{"num_hidden_layers": 9, "hidden_size": 192, "n_experts": 48, "experts_per_token": 2, "d_expert": 112, "d_shared_expert": 128, "hidden_act": "geglu", "moe_layers": [0, 1, 2, 3, 4, 5, 6, 7, 8], "router_score": "softmax", "normalize_top_k": false, "routed_scale": 9.85, "balance_loss": 0.000115, "balance_bias": true, "router_bias": true, "shared_expert_gate": true, "init_std_router": 0.0121, "lr_router": 0.00068, "num_attention_heads": 6, "num_key_value_heads": 6, "head_dim": 32, "vocab_size": 15936, "norm": "rmsnorm", "norm_place": "peri", "norm_eps": 1e-05, "positions": "rope", "rope_theta": 16100.0, "rope_fraction": 1.0, "qk_norm": true, "attn_scale": 0.177, "tie_word_embeddings": true, "parallel_block": false, "extras": ["capped logits"], "init": "trunc", "init_std_qkv": 0.0431, "init_std_o": 0.0102, "init_std_up": 0.0431, "init_std_down": 0.00622, "optimizer": "soap_variant", "learning_rate": 0.00448, "beta1": 0.95, "beta2": 0.95, "weight_decay": 0.023, "lr_head": 0.0138, "max_grad_norm": 1.0, "warmup_steps": 50, "schedule": "wsd", "decay_fraction": 0.55, "decay_shape": "linear", "final_lr_fraction": 0.0, "batch_tokens": 65536, "max_seq_len": 256, "doc_mask": true, "train_tokens": 442600000, "max_steps": 6754, "dataset": "wikipedia_en"}
Below are experts of layer 3 (counted from 0) of a mixture-of-experts language model. Rows are named router (the router's row for the expert), gate (a neuron's input weights, with its number), up (a neuron's input weights, with its number) and show model dimensions 0-191. Each number is 128 + 24 x the weight over its row's rms, rounded and kept within 0 to 255. Numbers have three digits each.
Before each expert's rows: a language model's description of what the expert responds to. This comes from a sample of Wikipedia text that the model never trained on.

# expert 5
Description: Sports and role nouns. Common nouns ending a noun phrase, often in sports or biography text, such as team, season, club, school, coach, medal, son.
router:093049116149128146119165150132080152151133102054162142106125128140111164176139148104153094115123089097118129105139141105160175150144118103140116162132167113116117129129160121151121144151155119146114153077139113137133142122146115117130130167106119109118141133101104111125174112138103113113148085134139143183108148114164121103103080127121112119134143120116112135117137131129120142100139115155149135140097130118088123167104122153116148144168165124164132172154068115119108107146132123086159142125109122142121105165139117128134126105141093115110154109145157112206147105099151106130
gate0:103110101161171123143110164083157129124098084131112090102118149131135119108135108104100138079114130163138142104127160071057107124108142158142143113157107112105126146118119126152145148114122090100100109105151090127132113146103112098176148141115125122147181144093136134150138138125079059143083134139163119118123144129118127068122096128147132130182124160148113123092154095153118114116128099108119136114101142129107112101125128122138114156089128116152121137101128139100118131161146121137184134109156167122175103109104096157126110157181106114140109117110127111111112126099128154146
up0:128114135135161142130103113126123112107150154109143138170129134158137108094140173117134144075131141170143126136163083126119092130144065179124164119159103100123061145100098081130169209130133086126103145137125107147106131106126061123143115139095154122157155152119171105123155140163123088134104098140149129120126103117149139120140117135129102137100112116097120103123135160130093121103150144102155183116122140139123142131150138130155114098092131153131130047136153109122145136136136157146133121164140152116165149095113098150122136121153123124155118156126159147145135134100137132132
gate1:127143134113145144132117105073105167136114190105151143161124146121143173161128130102100131126128061123127111116158140165129143120124063150103141104125099126171134131139105122110125161125110142095138156136149134159113100123128130140081096078146108160150127092141123152140115157104140140115132125124092101122137106142154126158126122143109117103115087123144126098105085117108125149109125145102114084102160144099145147142098136116113132110120172111102158138102109178152092180135158147106130150116138151138144091148141102115124162108177139137048135117092141117127083114162108110116
up1:150127105136112118159120133143124113106141051115118092094135120167129115102115138142148094121131177091109103147128086075118122118122159105121144142142149101089132150141128144130132106141117144148130163115122154115132129105134087120179151135137148094122138168115139129128141097147123121165136103111129147142128133139110113133147112118137138134135166110146135181147132137139123119160120084119111155150108152141118084122124121146126162149111104162170090106162136052122160091133087126148121127112151162131138116099113158122137095154089151116209139144142119158101178135099159186170
gate2:128090133131172123102111132079120150085122135106142165165111149122112143125142161107104152122159153140136170124118111148199121106151090167145141146111156130116102088124164101109151115104160110133137129095129136141135087143122152155126142111125095166116090154116126079143153113104150159115137145131203103158146106124138130115111105151167178149153141116154135129133162136172110179125105128108145086127116112113083161149133080095176151118136128135137160163148136092148174111124110118129134114178115178138119122107124105124141132117143148129157086133142127116149124112126141134106
up2:124116131100151119156151126071144159071102155134169123115108123166087114140188170115156108125126139144110138111105118150192123130112117124135138125119112120133142129112144115135166120102174117153134137103128132149124128133121116114130119096143090143125155109091124155151157105118143133072129146117183116142161139145123161122093115110185146121189114115136116150104112128145132145149125147116177065119145104125124121134124099136160186112141113116130132164119116120098120095119134127135151155148136163108108079091114114108125140107115143160179091115139158094147166133153126151065
gate3:161139139158117116099139141127142119109121122142100148137131121139107078158149120145159139133121124138071180127120146139123160125125175122109155099133111144122135113117189124165109133130149101140148137151103124089128178111143117115118117087116120147106090153173151129159110149108098096124142155149184137128122133153073153146162173166097092129131109134118093148132079117116135142133092138136129078156101157070154154108135117119114141160176142139101135130165108131103148146139121117115090155121127087121104092172128155130117127083111102183109133118150129149137115121087163149138
up3:160152138162167097151154126143103133135109069107167177154145108114108160098074077139135130123129114087137124142137139129126172183151187100137115152161114145142138107118158128180118115120119102125093116111133150148105136114151127135119107120144103107147137134140079115165145126098089110089125116096102096144120161104122156124135136159122101120149118158102104139135129142133097136159113120149087084112135129104127123111133119132150088087131157093127129113148082060112100113126103110113098117098131126085114129170129119151138148124111124116150150125160154090117107076134158105126
gate4:106156157125134142148130169101106159126098122113107135125149104130126102151124118137122141174111145135103139141138102106140131140128098136139172193156126140114136161142102149116137149134131125156182142154117119090149156105167126131089105187108115106128138149115127141135107129121145134150164126111153142200103096142123190081115121124150113153118136143088159112114126135088117143144157142105129124175139142158124099102177117186118166128110137138117116124141079147133120095081132090144169135125134091143135126170113120114171161158124136127127065131166167146099158124118132134147
up4:124118120133186133138114115162084124144171119117164127148108093166135140112148136125118138133135144091074123134132103138120125088127129142171152118135140131128104126054108184181157187122132119120124181135137193099125120102142101143112115124148109117129110155160113116154126153121120145157137124154076090109118100139159099151139128177091126124141100150140112142130101120113095114134116135131132174103129141168077111114191137156163107137150166120108112118129129125117100122088129120115154095131103141110123146121118135119131120111148162103106055126127128108156120142167142121119
gate5:145090121122182081101130071093116138106115102133121128123077165127122147103117158117128124129102136142153119117091113100073184138118093128094116121159153113145138151103108148136092142148115114150127186145168134149098131130120136130127126145153124093121111082125153155107117100106112094153138098136116135115168136110097158110148107128133118141162123158145178118105113108165162134102148087135148128090138115111177166164173131145101121157104131147123146109161097115072101152106150115115085137117117136131135097131105163142157143109104119134128113122110150169112108113121177096145
up5:164132099151171118133110124103086132132101105094134138126133111089128107111100170106097112155150135153128069103147136100137094138165144139072150100111141087120093146151132151130144139144155156195134181145113116101153142112107104164129130165123142122186135125118108109148077172113148106118107112106089101132155128131143152141155111100115142129131154120149126117123099106139168105186139112107139144102118126109169121151138116145104108139074090157097147114135098140069116143107134139092094140135113123111119127131140152157098124139120134168104132128135076161142140131145113101115
gate6:116147122072150194109128134107100127121113113074150142082102098105139129159091134170121131134145164111147154130147092125168171115130119104114102091134151122119144147145113088138123110164146094146138153166133155086133161156155117093150108178147093111112116125089107096122146096100148079142115147139134162113137130139078146163086158141134121133122107114128112153158122121135134136151145110134151124163112139094188147136148104142106120108136099147087119114141147113140149110129130086127101122113172156150080118112140156146121137095134124136105104082136151091128152102109096104121
up6:143122135076117152124099134077188135145106152144106132118123145140133085137146114112127141164156128178139116108112130142133105133122157123141124129082113100095106119137152162130170150121147095122129134141090108128099088138169143093136161141119118116126146080136124138129134118158156157113207163113110143066131080138138183152094132109119160164126133143142128100108152112118103131147139179113104105138120132127127128151105153151147134105152112135156136133130129190096120137150110142132079136097090144143154119159130135162134100165129118099183140101089154115104157162125143132135
gate7:163147119145160150120127117130090166157106163146134153099124132090135148165116157136096110122140129093084113094151129113132161121151127094150102165107112097148112092114131149121125138125136126103083068146124145141141108127150097147115110097117130125130124146123135129158147115146101126089189094120159114126134095154155127067158113155101162109154140169112110150111115136159131109116128119117147108106151145118092177153161134106129077085130105140155093173138150098146089137085105144083155118152162140158136145164150122094132141096157129105161103137141116144156141112162100104120
up7:112145156113164126122151093125144135170117164142112157115135103112181147115159129164113121108112138130137121136136134136185171134102125060136139128112136086154119172139078141106155147116151131133097148101118095147110095101128117158124114130148132115125093155142135132167177127134131159094192089130159110123140098157127149080124143139130162112151123159074147133131097100134114139133147115131172154133151109146114129108119116133199123140155133136109099153134181120087094142105111149151119117131126112117137137142156182140170111128116108093121100133180117141126128127138078152122
gate8:080119126147109137152171113112114138159117114099106126170107131121072159100138145120120133073098102111108109102140095148157129155145098102128110141111161158133111116144187118151126132165131129122110123143148133097182116184127144141136147158166102142096127112117124120131147120146151174114155126134133115163121112091119121139117135136129130094144111127101122115154146174131140121113135147114165062174124108119116136129130153119089085132117101141105084189127090096157133101167151140068154125104127164103127112185148109143120175138129142083137136159156124131123107136128135136148
up8:102104127110154112100105106099108149086147133114106131095157120123126135121124145127132102135126118127114125179102160100127108098152158073130108143092145148096122165112133115091137099106141131151119130122131151090126175157128079158101118157109181147063138123121082121136134142088130100126148122131154158112110156116139132084151117117126118144122115128154120116149142145115168111078117116162098091142141115112097157107145133105119166109127110155109131073132093076124123131093154107126124157114176123141097111126122089117107119124110139122155106100077125149105149131096204126165
gate9:144107083134084114175108123176106130082128132088128138131108125162193141132150104160125129142140134114109101127141159105137126148147140090105099155173108145122129086114140126102149139092088155126162159115164152133143101094110148139130109082087156116133143153161187101113120158124111096096120114143162142118112112133121126097111154119090076142116142154149132146113120137125095132167139096138140144104090133142081118152149162116105149109131173123114131089145107096151107171113127144135137123142097104108139077137131150117144124149107128078142114137127163105132182131168120139140
up9:123100138126095136139109114126082119086142141090129181109099159127151124132148164127164140136097164101094148124115135104135133144134128069129123078165090152103147084134139134125085151094108168121115174110112147148119186170151135106134131154114107119129181136146120105139085143124123111098107118088100139166134129150173118152111108136106102105131148103137140177148125114117110135119148117166126126132144137148123144147124133078132149109142185105102164096153146080171115124098145151136147145145087146134139116094127161120119176110130153095130126115127163111130141153149173134142
gate10:129111109107133161101103176123161108102149150172080117119097178137150173153095128101097125121104124160151150081109111113130141128126139191124117128128169123100219129124088149135151117160157138105131121170156095129136148131153128103122121100112083094114113146152149118144125115140121116150136079134152152129138150151121189145121116153150193169120143100110122141120148114158120163106147136120115169102129155116153179125145140107132129149151133137103123116115131148119138173104128155142104148123132139127092118146155146099146172139124098115127143095141128099119157124141119149092
up10:099126144071160161134140092167114132116126114085135150155125136097136106127104146152110150108138086101124066079117084151143121144076090153142104105135127143154140129095100160142162140153098150139077138147116150113077110139093138141118102161092130154116153117099080094112116132183120129169149156142091149122125162130140155121143115132100110127134143133098149138130093124117118111104143111118173122135125147151103124119164113141164107090092136096125131088118092120106093154148083136135135163131189147127135132129144077142146121101108110138121133140131137102135098143104140112098

# expert 39
Description: Prepositions after verbs. Prepositions after verbs, participles or nouns, such as encouraged to, inspiration from, based in, moved to, stuck in.
router:129150148114117142100129156124102110138171125104137179151169149133159176145137123097139201123152156144125097140111123144142159117128138141136123105138154120094161119123120108120124139136119163115116147142070125153138103128146120148104127156077107111138148135122134087146143134116082087142117166144111164120151056163127116133129103127167118092062101160132143107122106148150129110150162116128131086117123114119146100133131170146144139158181148093108171126128073158143110118111151122092111078125166118103110157121125116131105127146142145118152174155153111105102108142109143155139
gate0:124086110119123103102132139131149134161118125090104114144137142086096137153097166173147138131109143156128122142188136116129129139100164161087126114138113123133121109158126152125157147133168108152073100130128111127149151110096133147150131123161165100124147102130105189098124131084142133138130101117115169146161152129133152124125139119137142112143141112132179123173121127130143119092136113124142150123097131116132141101110130163067175120141129140172115112098120149090108147085128138103098082158124146133165091114121149185180120132104097094098154137148113146117126139061163106143
up0:080124138094105085100114162109116092148108114107121143122133096132118153149133100129149118086128158130125136118138136130138134119124137161110167122167143131104126129146101089104153143124089121133107144112168191120121139124140129134124142115107132144155102111113165152076114130088133102113098136134151117128132136143093131128177190120148169120098112068113137129108130135133116167128099153132131165111159089143099096142124112146124142160149128105066147143126122140095100140096121137152159095127195093141141091160113138208130145142132114150116144116185127140124087115127098102107
gate1:141138107129126124136135096122126173105104143143141091084130124136115128129097124107163153130125122135145154120153099124074128113110139150161150150131112177103143078130136126111119096173100149148153091110144122152126097122140154129117105098102101170136114125146127080104138164125141123056152144121088111120113145171108118141152121135062152115142120079132141176193096120164160113098103110140072104133110113121130127128124103182085077109095155130125142125123115140148123121114087119122119158115140183137144123136147110148103084160121118138094100106122099126109109132135132108124
up1:155198153151126162157125129141131105166128073133144100134134124094114118091075076126177113103096149119155181152119120101119156136126127163150139124121140147101132099160103163170098115124086116142133137097148084114127110135137122137114100103125141115149103123128151105112084141130155124122125132147094139137115146149122103110154168141091132113146110116146147142158108118161162136115122105132094133138098101137161163132143103140066110164147106108107145157140131117123132146153105116151147118106165157115091110106137157132084111137111134080109063134126127100103085142178125113121
gate2:124112127149132099110137153102132144098158113137103167145119160154167185097090125116154139114119097116147128105124136085116136162138073153113121108130153116123102143131088116136135101114128140136137138106095115112092107110140126129122116117149111109101126134134098128136162146151124118134157141165085160116184146135134093116113131122140133165135153124136150135112126132152150106129142162086087108121118202111072129122090134111172162129131166169153152123124084139144145146136128136120061129194127167109138138112110081134092155130122095174143112131118175126152087093154116139135
up2:125092128124081115134141116097106119153114136122120107148185165127133108135174085142097116104148140117123173151120078143133125138142147135150116073115145141122116108138132101162118091088133123135175109132135173124149122155169096092135107177174091140137155107117119138106127127154101125129123112084159124114148138135106133060145086112135150093150161153123089120138102141127148139118117126137169118130146075147128129138103152076117130118096139120130152161140137159110135118149121109121144098095142127078099119158109135122138141176078172154125130126103101107141098128127094075105
gate3:146108106134103124132095161130134156131149138158115107104115157132120125107123134117147183168112124148096150137125149090139136087059142104104185096108145122148150084073165138123079122130153127114149151172132157131122100143191143106140170118152133144096121147149138116128106144110136101136154151133107137140088105128196117140148148158100122170133113085156134114110122117116131159151112106093145119113109163133139147124112112151121140119115126138108133135147138149135140115156099113076062132099136094161122151116099134054103146131138127128126156146129094103135119151149134163146
up3:092156126150146099140179141135090107129150125124146080125145098146166172128131096153130148132128127087120097153148187124112176127132156162115149131099094136128167116108104136160139146115096099091110126092125134105154100154119157116133124111142157119134119103122061155150163160095073103133112146156124111141114148156165156135085158131109090156138112114132121073127130095159110158145138143151105104119148108136128111103131112153141144104111123179104100106117111133147089094137141161150154090127092148114169146128131097156127113100104126128130148135120156120129112094134106076099
gate4:133170138154132132166147187096075166094144135123083134144151146150135123097135086148118101141119135136120119132120124132111137107110090131118120141176136141114131132085138122104086110150163135137165101153142103135128089154148105135115103146119132144147131157107132109086127160129114120150141124112157116161117106159129112107115083165129152126149109164114122130128097125119116147134138124115122123149081113155089091147144160130156125133129110111134112135138055167100099083184125117149152119102195145097142142116051140126142136151127145119156094113121123191115112112082127140112
up4:101107123137173132105117128140099144140138136096175110139120142130179123166135122135073124136084130096120136165125142133103133104141108185128181136122145128091163143110082153122201111119135135151161175109112107168131154129115128135105129110126113131116132142153126130113149121131128071129110144164149121098110115129147102186136156140103096093115093174155113117161103128141123112143113140115126137137168166096129162143184151122171079155097106089155117117135119099124116148122116123119087134106117151121086114113155160110125099114140131094097147124126147097126161130159144163122
gate5:171146152109156092097118116089116145099120091122125148102096134097092129101149135114162094119123124148129112155076134125130171090105129141117167109157122146146154108102120124149114131108095123132116155129137162141082123099119132104159152147113099090131126153164105138118143106143166112138122154093131145143119187113128155119189143137167138094139119127147120161118119095088109153115141081175142147105138112089157140124101115143145121096106140154130149096135130113095148138148194106117106157133190121116165125145146128141119147135111118119155095134137170197116123140113130174131
up5:148123116167143096113144145144108133088125151121101095110143138115120119110146119176117110132062112182138101128104146109099153104123132151109147124133134087142110097155118142103075115172119161137124165168137091118138179142123154137136128139099125090131103151125111105113138149164170111121096114156092135130160148100161126112170165117100111151146143120164106157109095106147146104162147134096143137109094143104168154142148146137155145117124087157085113105108075159096110129128119164077084169131133155125095102111148143116132150135144115141154163159138129171131134129127119108136
gate6:140132110071129116160118155119114128117156117099104126169087127120123121161108140095130134127151164098129144124118131132117108130116164153048101144125153157105149044121121149123132154115124110119166119143167148142124106144121094138137139154093147128080076115151109121157142160132171124153083125120133134101090158149119140111113109142111125071110110107122144158124109176138135145142136097105146151093107152117116153110132125163126085110136091119104129150104137118132131138108141152121119156092173115098111094090143172152148119107089110126094101089120112095097146086115130145116
up6:163168144087122139139098136125141156127131096113094092109105103128129105138093094090134144139150160147146103132132113119114111140144144131145139121165103180119136117132098140143121150146123101129153183126151071158122085114117114130182112142081146144135136097129104119123133126148142151153139153112121117117117117140138189166092141118145107128126158131143117139141109121185121139118129103080101155134127115148106133124113179174125118114081109129141124131148124141114126162106179095119085101042129178129105140134159141165092112106087110124129088094146096106117162123111140136134
gate7:103109147140126092114145140125080123108105129138099153155148100125099166128158153166105145149100127068164102150106144133131107140146098102145115117097134120133109110115157155126146131096136147084093119135119152090126107099093135143151150129103102116108167132130144115153120119093115140101098150128107168181118104145118156133141154116118146145114185190130171170153148141115087114147140141145105114176140154085148104152088099159140105115130110125134133112121125101128110158068130155104092112157171098153130115152166130116143126095108134128174106101169138152128142113131095145105
up7:155113150138098113146129136099108163133121128151128132138132117117136127118123090144112152121118102140110133140114161115157154160106091105133109164108174110130078153137102170125145114139141129154161167149159094146087115123103116135166085083124146128098167130103131126140166082117123163073142143147175148128154126119107134082110189122144124136141130117126143139112167134124126173115104158169133154133159095131121136124156141131117157154136121151143156157141138152129117120158138146126108128116115119167103131152100182108136076137136131135169074117165076142211155128134111118127
gate8:108137084164118151083119106138172141109151128109123130128150143126118148114115145101105100130121137147142132146111118167140123111185103126092133157121102143161153109144161177153105106152131145124108133115091131168148141124119149151149146128107086155099095136073200140144121120135101164082159105172127096162169118107112102182090172141134106144159119118133125154130125134162111120140166101130126089143115155118160158103120150135077155093136146149123108162131095121119084101138123106112130109161171166119126126137108116096135089134138126118146154122138132093116087105161114133112
up8:122130139125141144051089101111146134148133107117116131105146127130100183090121087122092137086085155153096189133132104153132123114186131117126093153118079173166123139107134133102116129117149138106103105134127123178145109130157102104139171132115107139100160135145149119118135124138084153119147081141155125102096133110077091125093156147105104130128103130111116133144155147188120118108133108178120084146112138132162133097113106137104135098171146134114121157073133143143105129144116084117137100117136159174140137125134136124137124134132141112152151108100119129099118160130170127137
gate9:133129113177115154131139136114135111088127128100148153141151122158068127163132078133134131143131086131099099102146123137143108089118130183112129112118120094134161106135120108102136151119118126129139110129110129137129110100131155149082130086095125164171102103146124145159135093159130113113109148161151155145092112132167128110117123173140093141122129127114113136143121126176100105145143157119163138161110134144120145088158171143089074111170148130116168171181161133143080149112112115121112136165146116122147144180115142127115092110165127145164136127090119122169160103178097145134
up9:110136151106128103103108092150155116087124127118136149118115168127166140151121150107138120149103134145113075150146146139096121072131157084090115166141092145133126141104175095110109195118075114189099131125089124086154149150161102136149127136144130109102123119124103159130122127157103115100096103093101115125113145153129158106157107111123117131151158153155119140133111101122154084121128132145136132133143122113162096118119125147119145157133113111125135095148125145118112128074122161179179172161131135103111118095141099116097158092136142141113192150122164126141126134103135091135
gate10:101194147121138119110168174102149071127141124152142137102141149102113147139147149135121158118122122132121118150121113109165142098128118103129160103135147165117158142154105083119099140084159143091118139117101167089124151134161126138053110090078165158157107139120120171113135170130178093125096128144141118092144098148137128134164160141123136161153128143142134120132106119175136133117107121130101131125152095110138144085124121137140120139118111140126139142156175129138104179141107138096148136152140100115139144154126113155093090127142091144095173139178114129133136099139168095111
up10:088149162126136133164115130138150127120114127157130117115149119081149149155096118116133164141177108092143115115141098103129150139124098103117129103132175165117118112116133129119108133159085091125153151101123115152156148127142110124119103136142101140134127123125064106146104153090120114119099103173089117165120130118124114139150128151106041082122117158135150140146093091138127170151152105129087123152171182085145140149154083164123118077123136150114129139134141096147135123120113103099143096137127107144099100114089103168109121096118104136149097127124129130145114080151131167097

# expert 24
Description: Abstract nouns and headings. Generic nouns like name, date, career, achievements and characteristics, often in section headings or field labels, plus opening quotes and that.
router:115130134137118103114144132104133124105185141122137175167117193100122170087117152118103119095127101065080113137106132092105158099147135108109156124105141167095134158092131141159094140105137140132150173133116108112124147133139137101084138132145130131116141165141152121091131097117117121144151112165115102151122117106132115126106138119152159158148158092124078101111119129161098138072121120143108111114130177149121097137145095132083123154115145137128155130131115152104132121077133125093126129165092144097107161166101151120124138150135151112095127158144085078131109100145153102170
gate0:120103127100190135121124118100117117134141087147136124135133144150148155126116097159125103115105130131128095115158143103118141164097136153128160100169115154095131177125122112175136148111076134143057139121144088142118149146127143114153131163130145088112127180128132134086118158155137088103179091132117096127152160160127101134165138151120119128191143163154116162112139121121103090123130135147101159105123094137138100149135111153090117163126117106144126129132140162111137164125165135115163173124155145136085158124120107154152133157150146124105142191157163133129137168111130103123
up0:104145093112174144103139103131187152146081188133131171150116122147098118151121138098110140101105124120143125143145101144148148158159081169153092118119150145140099115106115083146110202132113112158130126105119139136102089100146102172118115152123187113147149116105168130134141160143130086121147129088143126107130105166136150147150106123157105146129111137108125102107148117131101144128104129120120193116164165123098115133142149134151141153095118113138107138121150142124123158129110152122154126113139146174149132128147134138105141100135157174129105156113144113177120149081086101163
gate1:116107147133106101123133101099116180158146180141129127156105142146196131098120168106143126128154108146110130126128138127096136118132087165129156134136105183166166152144133147153135157129140110165118128165147124117149102125133134099163087097133092139160105097155105134113150114142087087138088116106112117138150165112124079136115152128126146120136117115146109118105128119149133135128117151115112107179141180110100099109142116104132080082109170173141099177140148163139172149155115122110136118105096110131160119139101113137156068133123136152139159122114100097151132076122124112113
up1:123188160127148062142120132122128115071117111082146088119114186144136125116118102140185124118118140110160132127168110100164126122113135137097140087102138096086121155135122117117109135114098129075152149085134134158111087133109106152134158162110171121132148134111164146123134107117137081166135175128100156125112090130119132131160129148128099124122127138157106103135102127115119093117148134111118115106091097154138106153100152141106192141138096127115108101111167144102083130131121126152103123097158137094108118120163142117129103110112089162088115145117171133147134104126146153155
gate2:119105143133112131113142133160137158124154145147143133152161175113131143156122103130124113109159167110157183116144095095145130136152067139109167092110144166122112133112132131179142147120098143152116141109135127106166113125132184151145146100152143146124094131115152113098099150195102162140136128166140125123136132155137097167152102119153131166099157126141165138101132092085140168115147156100117120139145113114122158121121128144105106099152131191098132159144134165113143125108151105136109081133146110130151131133154075155121096141136105124136139112131091105159076142147180144099
up2:101132121113105119136146141103129120118149119131112127097147161160120138153188079140178111102130146084105159149131111034116123097112150147142154095153102127127099138111094116166119128150126148172156088149137103134117138133120104121131143118138163108140132081181158111072117107160085114145131133111138146152124157142126131130120084114166120141152121127133158184124094135153143139143139176120098104110131102136100156123112114177134108172179142140125152133109109129094116115121153126138144104168161119086100135150131130171139109160114148129122108132130121133098134111135158135082
gate3:140130103089124108152132121119087134101115101083109160152111142106147147175140145148139125150085134148138153140158157145171155104126154122143136119120164118130180116131103107129145152125144096138146146150092088131135101107119148142166129111136091123102140147155164103172125134121113095137114152142169151132121119113122138146109148131125164154152138118129174157116117126147097193157137159163104127165091125104164090118153099123136133125109132152106158109138107093106141122072143152090095180162113106101082146111104135127117104133093098133110119101174140063149127128162129151113
up3:120130186153114140123105130137111122147155110115126142091139131161084132137120086151118114173150103105118122123141132150132112153109134090104169155110170143152129132122124150146160129108098103118123093049172127111138136091129121106103136121149098071154106135128086122148135114129054119138123136116078109123126172144107136125141126126122118100122149095127101149128150162174117148147129172140103116131134116155126118099139139120153124104132088138121096147149082090111163118137145101142133086079144149107106092165121076092132126127111150106154119086145156124092138076115127151133
gate4:125161165130164143133170132113097108104117131125137197129163176174161134115140133164131141145125166117123127192162097096137139106185130107079132162112137166130141171107125117161153157145145074174124139135115099144116136103129140128126103132124108136148124135111141117126182143130107133166138123122123113148156143100135158133091119154124121104165134105126109127126133098107157135108186133068130116113155140159146093087142134146161128085085120127118141088110093163100138119129116154151138149160143105118143109122159165104142071112172120101132116118139121116134109127111135143124
up4:114101094133134143114134098147106130146134148102152120126134136131148185103146126095106105149138112091130147087133151178145157119131151134150143089174144094143111083133110123142164108121161143144123130152180150105172180144134123085114155158158102159133107115148096122087099144074117100092113141138118129131138091136121088143153138159128082082155109169136164123119129125101121138111134131137134141110161131134099119124157173142142104173131141160144110123075112130183124148130146103127120082094130091129122132132085105144182146106152132103111134136093145113153106149117152124104
gate5:128128118135155093139131070114097113118132152126122173115093154112088131088110157167117147142140128149141097134072105101109151163102097107118136108186121111149153118118117158130078112132096150130151158155121137117077157161124108135116149132130119118131096107135181116112125152116102089108106112102189135154153138130082121102166124138110095121137133133140144125110119098118116116120118073148157131112154109079128136127167110110124108074075143137094127095171152145085119142116172101123137115097121127099150111131105158144131178121138126132122143124106130118093161115139179126127
up5:157134142124164113121099157095117107137133112061138139122083118118068095097106135155136159126139139122158108096132112080127119107081117145051139129106091125168115147123123119159130101122100134132131174146142111140082159111090141136120101162164119118161088137146149130108124140146164093112148102122120116162136156095145117137179103127142132151169152169134103138123131134121126116077118113113144152124092119142154119133135138130133127116096121128146123110102151088045122105169134122097103137126159130138167135094174124139103150108127140117158119128113138124130157131139124071148
gate6:118140138093142165119144089117142097099187081117106138132095135125133150155114113183150094136117109090125174141128092136105132139131146121107092080140142104139113110094118144166132122119172123118116134129137147118144144153141103118152164132141132126110145127161129069111117136101141165119106145133184082102146158141113102141087118171127147126132092127096131096100110110162124149098157102111144104117090159085088174127154149146086110167107134112103123160092115116140136103130099129142132138087111113128136105109162160125119164144133161089126090152167150121102107162127148120104
up6:141130105101130151124147118137131156136155135141131049123149073107144123133165115131173140099135152150132139161117136140164150149116098101135110124147091100127134115160134140148115155117170126124173119121103110120108110154167125096092123114108103147127159104177138144106136143138095136096142167085092210096153104116141152123136151085075121130136107085124123143122159149124094130113166137143128188140139127153142133120129174135145114129134128144123134110135097134148113146143116132121138096110115159112136146148128142178121124127135122146137150141051119113095150128114054154143
gate7:114165143132105116139131135151163115121126164121107182191085141143157104143150128153134121128126109100118095128133108088146104119108142038119137145153114147129150113130118144120153092094111137093141131112126128139144103117130116102084132110081096118131123120115141127146113118151092139114115149179161116191164116142126129101129159165087161138123073095131117155133134105132121154141126142129123099132119135163125135201144149110150109144100106079127076130146137130124135121084093102129112068110159128131127116158134109135118135125151156144185105126119117128128169117167136123151
up7:122147133070130148134115149144150151126119145113122176157088106121144128143151145164117080136126144151147127126092116130124152150110105059106139147155142128118127154148103134113124131129095131116159145096113130110161163086148137154116124106125085164141146146122138146157150175135082152090121105148171111189130127140148104065120130142136143119110098111147089166158116116142131143119111155174155133165143147156171145131148128106168157155094131109145072128150150082123143105096128098105146084130133146165119133116112119138144098130084132086138120111118131118105171134159112155129
gate8:170176074161103166133144143172116116144116118110138107108133114122148139138106101140139086120140117139156125110106162152146150134122073109130144123162172084141130115154156113112120131160151163149140200136155158128116132114109145111095106148131148098096123127135133160080075123094097167110147104142138100166096123114140144147133133127121140175138121115094177113191154132108102120112145094139083117186116132125159138136158106144151128099105111119098119128147120096106128119125168136113113134135104145111136127181136095144133125147116100104134081153151108115123108151158153103141
up8:117170085100145119099126131109147137118155116126177121094139121117137089103119120126134116128138165124134136130133114108148145125105122090102119116093150143115173185133138090090126136148157160170141159171112146097106141159128119146157135129127097145109102173136081127120109130106144136116095162139164128161121132073159131104130114157134088130107128112149142150122151142119152145113119147128111099149147143135181087106101130164143167110086095134137145114125173160092102140111170133151121153091137145133106149144136111154070178107117126137167137117099077149102112130094176134161
gate9:106150165100093067136104148127136113152122173136148138145161154125097158117192091121120083109142099104094084140158129139119099107127183180082103150153101137136128081082168125091100145146146099109119140160155134176132111075121133110159142109132101149115113155149145153150148124129145150103150130146123115131131106123136156143123144125119079142151146145122109090118100127137132117140084127115101119100125151164135084100151153094102125135106148130116107165129095111147138173094094137106104135164100105132130157151156110157149154107121121128145128151155148133151109102138121116131
up9:106091119169111108127105142135138088139136153122115140120171124099128130129109130114112125132077118126124100126109137109134147128155140061107128159171112084102106110153126130119100106095122148105130122118111150149101142198145130101136153203133105153134145145117138133166141095110133123088111087122132169095100159144142103145113059114084139110136152118211116120137114060122115114104137127126122129088133111138077097137103109126097159133111131157103133092143140089144125120143113138113134150122085113130118128144085123117076120142134157106128118107113150119125110110110124099140
gate10:137147095124114172107115125136136111131130083170136148116110130122177163131118154139092121157103097119145182142150124123111128095149108133107120144129127141145152124150080167142103110089134117085130089099090146084145135090128164111151127168118141139102145126130145147128109100161129149113127136149117135139122117123139136157125155119126177142105104080149164117123121069160183174105085127124118125102128176150116181161183090123157114158133139130115190122112158144118081134129099138114138112156130134120091155133128143101123175129097096120121150122172124127129123167130151120139
up10:141125142100161153135134142156127149121150116108192131100156148115117094172137136111200120160160121131138081132108068130104138149108054129110064092091159133128146152124130112109166150153074168115152135143120104183113122158123137125121131147177132166117109126137097147132139093131140110143152104130113130137145120112152137127152137114134078101135116161121146126120120162128118113102136116164142104158144155132079136127125164165144114095117097136112123123130116130139098108148124144140156139116153123169099088118105119130127112130123125131127071100127115086166125166092112111101